Below are experts of layer 10 (counted from 0) of a mixture-of-experts language model. Rows are named router (the router's row for the expert), gate (a neuron's input weights, with its number), up (a neuron's input weights, with its number), down (a neuron's output weights, with its number) and show model dimensions 0-191. Each number is 200 + 20 x the weight over its row's rms, rounded and kept within 0 to 999.
Before each expert's rows: "comes after" lists some tokens at least twice as common just before its tokens as in all text. This comes from a sample of Wikipedia text that the model never trained on. Tokens count by the router's weight.

# expert 18
comes after: "\n", " |\n", ")\n", ".\n", ";\n", " Title"
router,192,183,233,213,221,204,206,193,186,181,228,221,225,189,228,191,242,212,216,228,205,193,194,181,196,216,227,187,173,171,201,213,190,173,223,252,211,219,150,185,180,186,179,156,156,199,163,205,189,158,227,223,217,197,160,206,179,213,197,182,199,210,205,203,183,201,229,200,206,215,224,169,217,209,216,185,212,191,207,184,164,210,213,194,215,182,182,204,211,209,175,211,222,189,237,188,224,196,177,213,185,210,209,182,162,220,177,196,201,162,205,202,191,216,215,236,216,188,207,224,221,199,183,207,165,185,208,184,195,193,215,192,217,185,222,187,198,221,238,214,217,193,182,191,220,186,177,173,184,196,238,205,233,223,202,186,182,195,187,216,182,184,197,214,215,185,180,189,229,210,211,202,174,180,229,186,185,182,212,216,206,220,205,174,191,234,225,249,181,182,170,227
gate1,172,203,197,168,227,194,220,222,195,197,217,198,246,236,207,185,230,225,184,195,203,229,231,183,218,233,174,177,223,178,207,153,196,193,196,210,195,204,202,196,220,191,206,206,203,176,192,208,197,153,192,212,162,190,178,192,196,170,222,181,230,176,208,233,213,209,211,194,197,189,211,228,216,169,192,186,153,205,222,191,194,163,202,185,198,204,220,220,200,179,184,178,219,166,208,200,168,185,198,234,210,191,194,232,230,234,194,200,194,180,211,206,178,224,207,219,207,221,214,202,176,148,199,198,187,203,154,201,189,210,214,171,208,190,221,197,177,201,209,193,200,211,143,213,215,230,231,192,197,185,179,183,201,220,207,188,184,209,187,216,190,203,203,212,213,184,208,216,213,232,175,198,197,232,175,203,165,226,222,184,189,164,225,172,179,215,232,202,214,200,189,240
up1,220,224,219,210,210,167,195,234,218,174,186,226,184,234,211,235,209,200,221,205,190,217,206,179,182,201,174,189,188,189,175,218,179,183,191,192,197,188,217,184,213,204,217,243,174,204,235,198,192,195,189,165,187,199,231,190,228,231,198,182,226,201,197,229,185,219,190,175,207,197,197,200,173,209,186,230,190,216,222,194,199,210,162,207,226,222,177,203,217,166,229,197,196,240,217,234,198,179,209,231,181,204,180,205,214,183,246,176,172,176,199,229,241,178,220,163,174,205,154,197,192,217,209,231,175,223,196,206,226,191,186,224,230,221,173,206,221,211,195,208,195,170,227,193,156,200,212,216,200,185,217,191,220,192,180,196,225,183,191,183,206,251,198,219,193,192,206,222,207,215,189,206,193,204,225,180,188,164,184,217,242,202,218,237,206,187,207,226,197,191,202,213
down1,222,177,186,155,210,180,196,210,193,185,210,185,158,179,201,196,161,226,182,188,223,205,230,185,226,173,189,184,233,177,192,167,180,213,191,178,220,206,197,193,187,195,208,201,234,221,207,202,206,196,198,207,225,182,189,174,207,232,215,224,196,174,215,195,192,229,187,213,207,178,219,177,215,165,194,169,186,205,231,197,192,205,198,237,198,166,178,196,220,194,169,210,179,181,216,182,193,175,217,175,214,215,164,198,204,220,190,211,217,184,207,209,221,205,191,224,180,197,190,181,218,185,192,210,194,221,155,216,212,210,181,205,191,181,148,154,241,202,194,167,200,208,162,231,211,185,162,227,230,228,223,182,202,196,166,164,207,253,191,208,186,194,194,201,182,195,212,200,200,226,211,177,184,205,206,194,196,195,213,214,196,221,197,202,191,231,221,165,164,234,213,208
gate2,184,193,212,192,237,169,189,177,209,207,195,218,163,209,208,216,205,221,196,192,159,199,205,224,187,198,218,234,213,213,204,161,232,227,188,147,170,193,215,171,183,201,162,193,187,194,220,187,205,213,215,189,215,182,202,220,183,208,183,234,153,223,178,197,171,206,215,191,192,210,196,209,229,205,210,231,212,196,209,186,186,204,225,220,227,251,186,197,166,190,195,194,231,172,207,216,194,184,187,253,222,212,184,218,195,191,200,153,208,181,206,208,211,204,173,177,229,197,199,214,189,214,202,202,188,224,214,178,170,242,182,210,184,232,165,210,215,171,181,209,220,195,210,193,217,203,194,243,208,206,227,195,224,201,199,178,171,199,215,181,222,218,208,226,195,222,177,223,196,210,184,163,214,176,194,205,186,200,185,182,183,216,206,163,215,181,160,201,184,236,190,207
up2,169,174,192,208,240,186,189,201,203,206,225,206,217,215,201,224,177,175,208,172,157,163,180,198,196,214,203,230,189,186,203,172,188,223,185,175,186,199,194,180,193,169,170,186,195,196,159,195,193,207,197,182,185,235,222,181,179,195,172,212,191,196,168,195,215,184,241,191,176,186,171,185,201,202,184,199,213,202,184,177,160,174,243,227,202,188,205,163,198,180,196,202,209,190,166,211,203,189,183,205,208,220,182,217,236,201,217,227,217,167,211,212,170,234,191,217,189,205,209,242,177,164,210,225,166,221,182,209,194,221,214,212,197,181,213,189,210,184,196,206,197,208,206,176,195,207,200,194,222,214,185,206,215,237,221,177,176,229,223,223,211,187,204,203,196,211,225,172,198,227,181,180,219,231,223,168,210,246,225,168,213,222,180,156,216,219,195,171,212,184,194,180
down2,166,177,225,208,208,216,202,245,247,168,206,166,187,223,191,177,229,207,178,224,160,195,193,180,193,223,204,213,179,206,172,198,188,199,195,210,209,239,182,212,199,189,179,228,194,233,230,204,164,207,187,171,186,209,176,217,225,198,206,184,207,188,192,207,206,189,185,191,220,210,208,177,188,210,204,177,209,177,201,185,193,197,216,235,209,204,170,204,188,168,240,213,192,213,191,170,200,198,211,174,229,162,165,223,187,158,235,220,195,211,148,159,194,217,203,219,242,200,178,165,188,198,206,191,218,203,177,208,217,202,199,171,220,196,191,195,202,190,223,176,177,190,214,236,168,195,189,183,211,192,204,184,175,244,183,199,209,205,235,201,211,184,202,219,219,221,232,185,220,178,160,214,193,197,233,185,218,192,206,177,210,190,187,193,168,179,216,221,185,195,195,190
gate3,194,176,225,190,212,218,197,216,194,219,195,175,209,194,192,201,180,209,242,230,218,226,215,196,200,208,179,220,178,222,186,191,189,172,206,199,206,197,197,191,194,225,218,225,256,248,190,198,201,182,237,220,226,201,198,183,212,193,169,239,198,200,176,190,175,210,178,186,190,199,205,174,208,201,190,183,169,174,200,214,203,220,196,194,227,211,179,183,206,221,185,208,232,205,194,198,214,213,211,222,187,222,179,162,205,193,166,222,203,223,243,196,217,186,218,202,187,194,198,252,187,206,178,218,169,203,226,151,208,163,211,197,176,174,225,195,212,175,181,218,185,154,188,224,217,169,211,184,201,233,212,195,186,190,202,207,201,185,238,223,162,187,195,164,202,194,186,197,222,193,184,200,185,207,181,204,189,209,210,226,185,232,188,157,199,177,216,190,263,194,198,185
up3,233,245,173,227,191,172,212,187,208,215,189,177,196,213,173,201,236,213,202,171,189,193,192,219,170,190,210,211,215,235,197,180,190,224,187,214,250,214,209,182,218,185,203,201,211,201,227,186,217,205,189,242,189,216,178,197,191,208,243,205,192,196,217,229,196,165,182,174,243,209,219,182,252,173,204,199,228,208,178,207,172,197,207,184,242,216,221,181,183,173,222,204,176,196,190,227,202,196,207,162,163,182,220,153,218,214,171,178,208,190,200,172,209,225,174,204,226,176,181,215,209,185,216,240,202,197,212,220,208,233,184,205,188,200,197,201,224,193,202,152,204,199,174,196,165,200,174,214,187,198,197,185,229,215,210,193,210,183,196,183,196,197,186,204,208,184,194,168,159,194,211,189,232,211,209,176,211,208,208,197,215,200,228,187,229,212,189,230,178,210,227,185
down3,189,177,196,164,201,178,212,159,182,171,183,231,235,173,193,204,197,242,204,182,198,190,192,193,232,197,219,213,250,209,227,210,237,195,182,196,197,208,215,214,186,192,200,180,201,206,248,170,180,184,206,214,199,225,202,170,191,214,208,196,216,199,189,184,200,197,220,199,187,229,184,203,192,166,209,228,198,242,219,191,252,202,169,182,209,196,215,184,179,187,190,185,201,235,233,188,193,222,238,219,202,192,206,207,228,189,196,195,211,208,228,217,211,214,220,225,222,222,230,192,209,171,203,203,188,209,182,185,157,220,224,206,210,170,212,165,199,185,155,200,173,202,217,167,162,153,220,207,197,219,227,194,184,181,189,179,192,228,189,217,215,206,181,205,222,196,220,189,200,229,204,196,213,178,204,175,177,178,223,208,219,178,234,202,181,231,196,215,204,184,187,231
gate4,191,184,187,201,193,182,191,206,218,197,210,170,185,178,182,189,214,213,201,201,178,212,203,156,199,154,249,224,213,163,180,187,187,181,229,174,202,204,222,180,194,173,208,227,210,190,209,191,199,208,202,184,195,209,256,200,202,191,203,229,183,200,212,208,219,148,203,211,193,210,190,189,195,234,202,206,170,193,241,184,180,222,193,176,154,212,194,193,192,195,215,234,199,212,178,187,234,195,207,230,210,194,230,206,194,233,174,198,185,151,221,181,202,218,210,223,201,211,219,251,220,208,140,203,243,223,211,218,207,230,221,173,171,207,174,218,207,209,172,220,172,189,181,219,202,146,202,182,213,202,219,228,182,195,188,187,170,188,202,211,193,214,175,217,186,207,197,200,211,201,187,214,229,215,210,200,194,191,192,178,185,194,214,204,220,204,222,189,204,236,211,212
up4,218,186,182,203,195,219,220,228,204,191,168,215,215,203,200,245,183,211,206,194,190,159,188,189,184,197,220,165,158,209,231,206,260,197,211,218,174,170,174,208,216,209,181,187,209,188,236,186,204,220,203,172,197,229,198,183,192,223,210,208,215,214,181,177,181,194,162,199,206,246,220,223,163,171,207,177,202,160,246,227,206,192,206,211,205,202,204,189,198,180,214,177,178,207,193,198,222,188,197,172,195,207,198,209,173,215,194,203,196,236,183,232,218,209,216,181,186,215,243,165,176,209,223,211,213,193,205,190,213,203,186,203,210,157,161,182,224,190,195,191,181,208,217,207,204,237,177,235,221,197,209,219,205,202,186,220,194,189,151,205,190,159,211,171,232,218,201,195,208,201,186,198,239,189,175,195,218,196,230,218,208,161,161,211,202,203,193,196,191,203,207,195
down4,185,211,225,205,221,214,227,190,206,248,194,197,223,207,205,217,193,207,208,187,217,227,171,195,237,185,190,200,166,171,170,175,198,245,200,190,188,206,233,201,202,182,201,204,179,224,190,218,222,198,199,196,233,186,166,217,189,178,228,194,184,163,205,168,193,179,204,191,178,168,231,192,187,199,240,180,209,244,185,195,167,193,216,229,212,189,212,194,224,215,209,188,219,208,205,212,215,206,207,234,196,162,195,199,239,241,234,210,213,183,218,191,212,181,209,178,226,211,195,201,199,184,222,218,188,186,179,178,238,196,196,219,209,200,201,199,206,203,209,202,234,243,229,182,201,213,186,214,189,182,182,184,217,240,195,201,191,166,208,196,182,177,223,187,172,150,231,233,215,186,225,203,182,200,209,194,202,178,217,213,160,195,169,180,211,227,193,197,233,175,216,181
gate5,225,203,200,203,225,197,179,183,175,215,225,220,210,167,212,184,213,197,165,178,189,214,219,207,238,252,194,210,220,155,190,201,190,195,221,222,213,241,204,178,211,233,201,215,206,161,196,195,195,172,210,144,201,248,205,202,177,154,221,204,197,205,191,210,174,173,201,167,185,215,203,167,219,196,229,210,227,197,136,233,195,226,211,230,193,179,171,199,196,174,219,201,211,180,167,222,194,208,185,218,214,220,194,218,187,209,195,194,157,217,205,219,237,172,185,177,186,173,191,193,189,186,225,183,189,179,197,157,207,192,183,214,185,191,175,191,208,183,214,202,180,231,203,216,212,213,203,220,208,192,237,207,187,216,188,200,207,177,195,172,172,228,185,193,193,211,179,188,184,217,178,237,235,198,201,204,217,203,197,207,204,208,186,202,196,206,182,199,209,209,175,189
up5,151,192,188,182,233,213,200,201,215,188,212,217,188,173,197,186,195,194,201,182,212,214,198,209,219,181,206,200,192,189,186,208,219,210,224,219,172,227,177,198,237,232,188,224,205,182,184,220,212,208,199,236,209,179,189,154,206,227,186,201,190,201,201,232,174,199,203,202,186,179,212,239,202,225,197,188,207,233,193,229,194,199,176,234,171,196,150,208,215,182,228,174,183,204,174,205,170,232,173,210,188,187,165,194,217,202,219,208,210,189,174,184,209,193,177,190,177,194,180,236,198,193,178,157,211,190,165,201,184,240,179,204,191,183,242,177,191,215,224,188,171,197,226,190,199,185,204,219,172,198,187,204,217,211,202,204,185,207,208,184,230,263,181,180,163,149,159,206,181,203,198,185,196,213,199,173,219,205,212,185,202,209,196,185,192,200,174,254,194,195,197,197
down5,191,177,158,197,206,204,206,204,189,229,188,181,184,243,202,179,181,201,225,211,212,208,254,233,185,210,202,230,213,232,199,207,191,226,212,210,190,215,238,241,227,200,189,188,181,204,218,179,170,205,203,179,215,209,208,222,220,188,213,203,234,202,183,191,221,196,182,247,212,207,194,188,181,217,187,221,185,192,225,179,171,187,210,198,208,215,220,201,193,196,201,151,214,203,208,208,184,178,220,212,186,231,234,181,213,201,160,189,149,218,215,198,202,208,215,205,221,219,202,216,234,170,189,171,209,206,206,202,208,225,185,186,217,222,211,190,199,197,206,196,195,190,193,201,185,223,194,214,196,206,252,181,202,190,210,158,182,197,184,239,178,208,217,201,239,192,211,231,216,207,239,216,208,171,208,214,224,232,197,236,223,226,223,238,190,228,196,200,230,198,165,174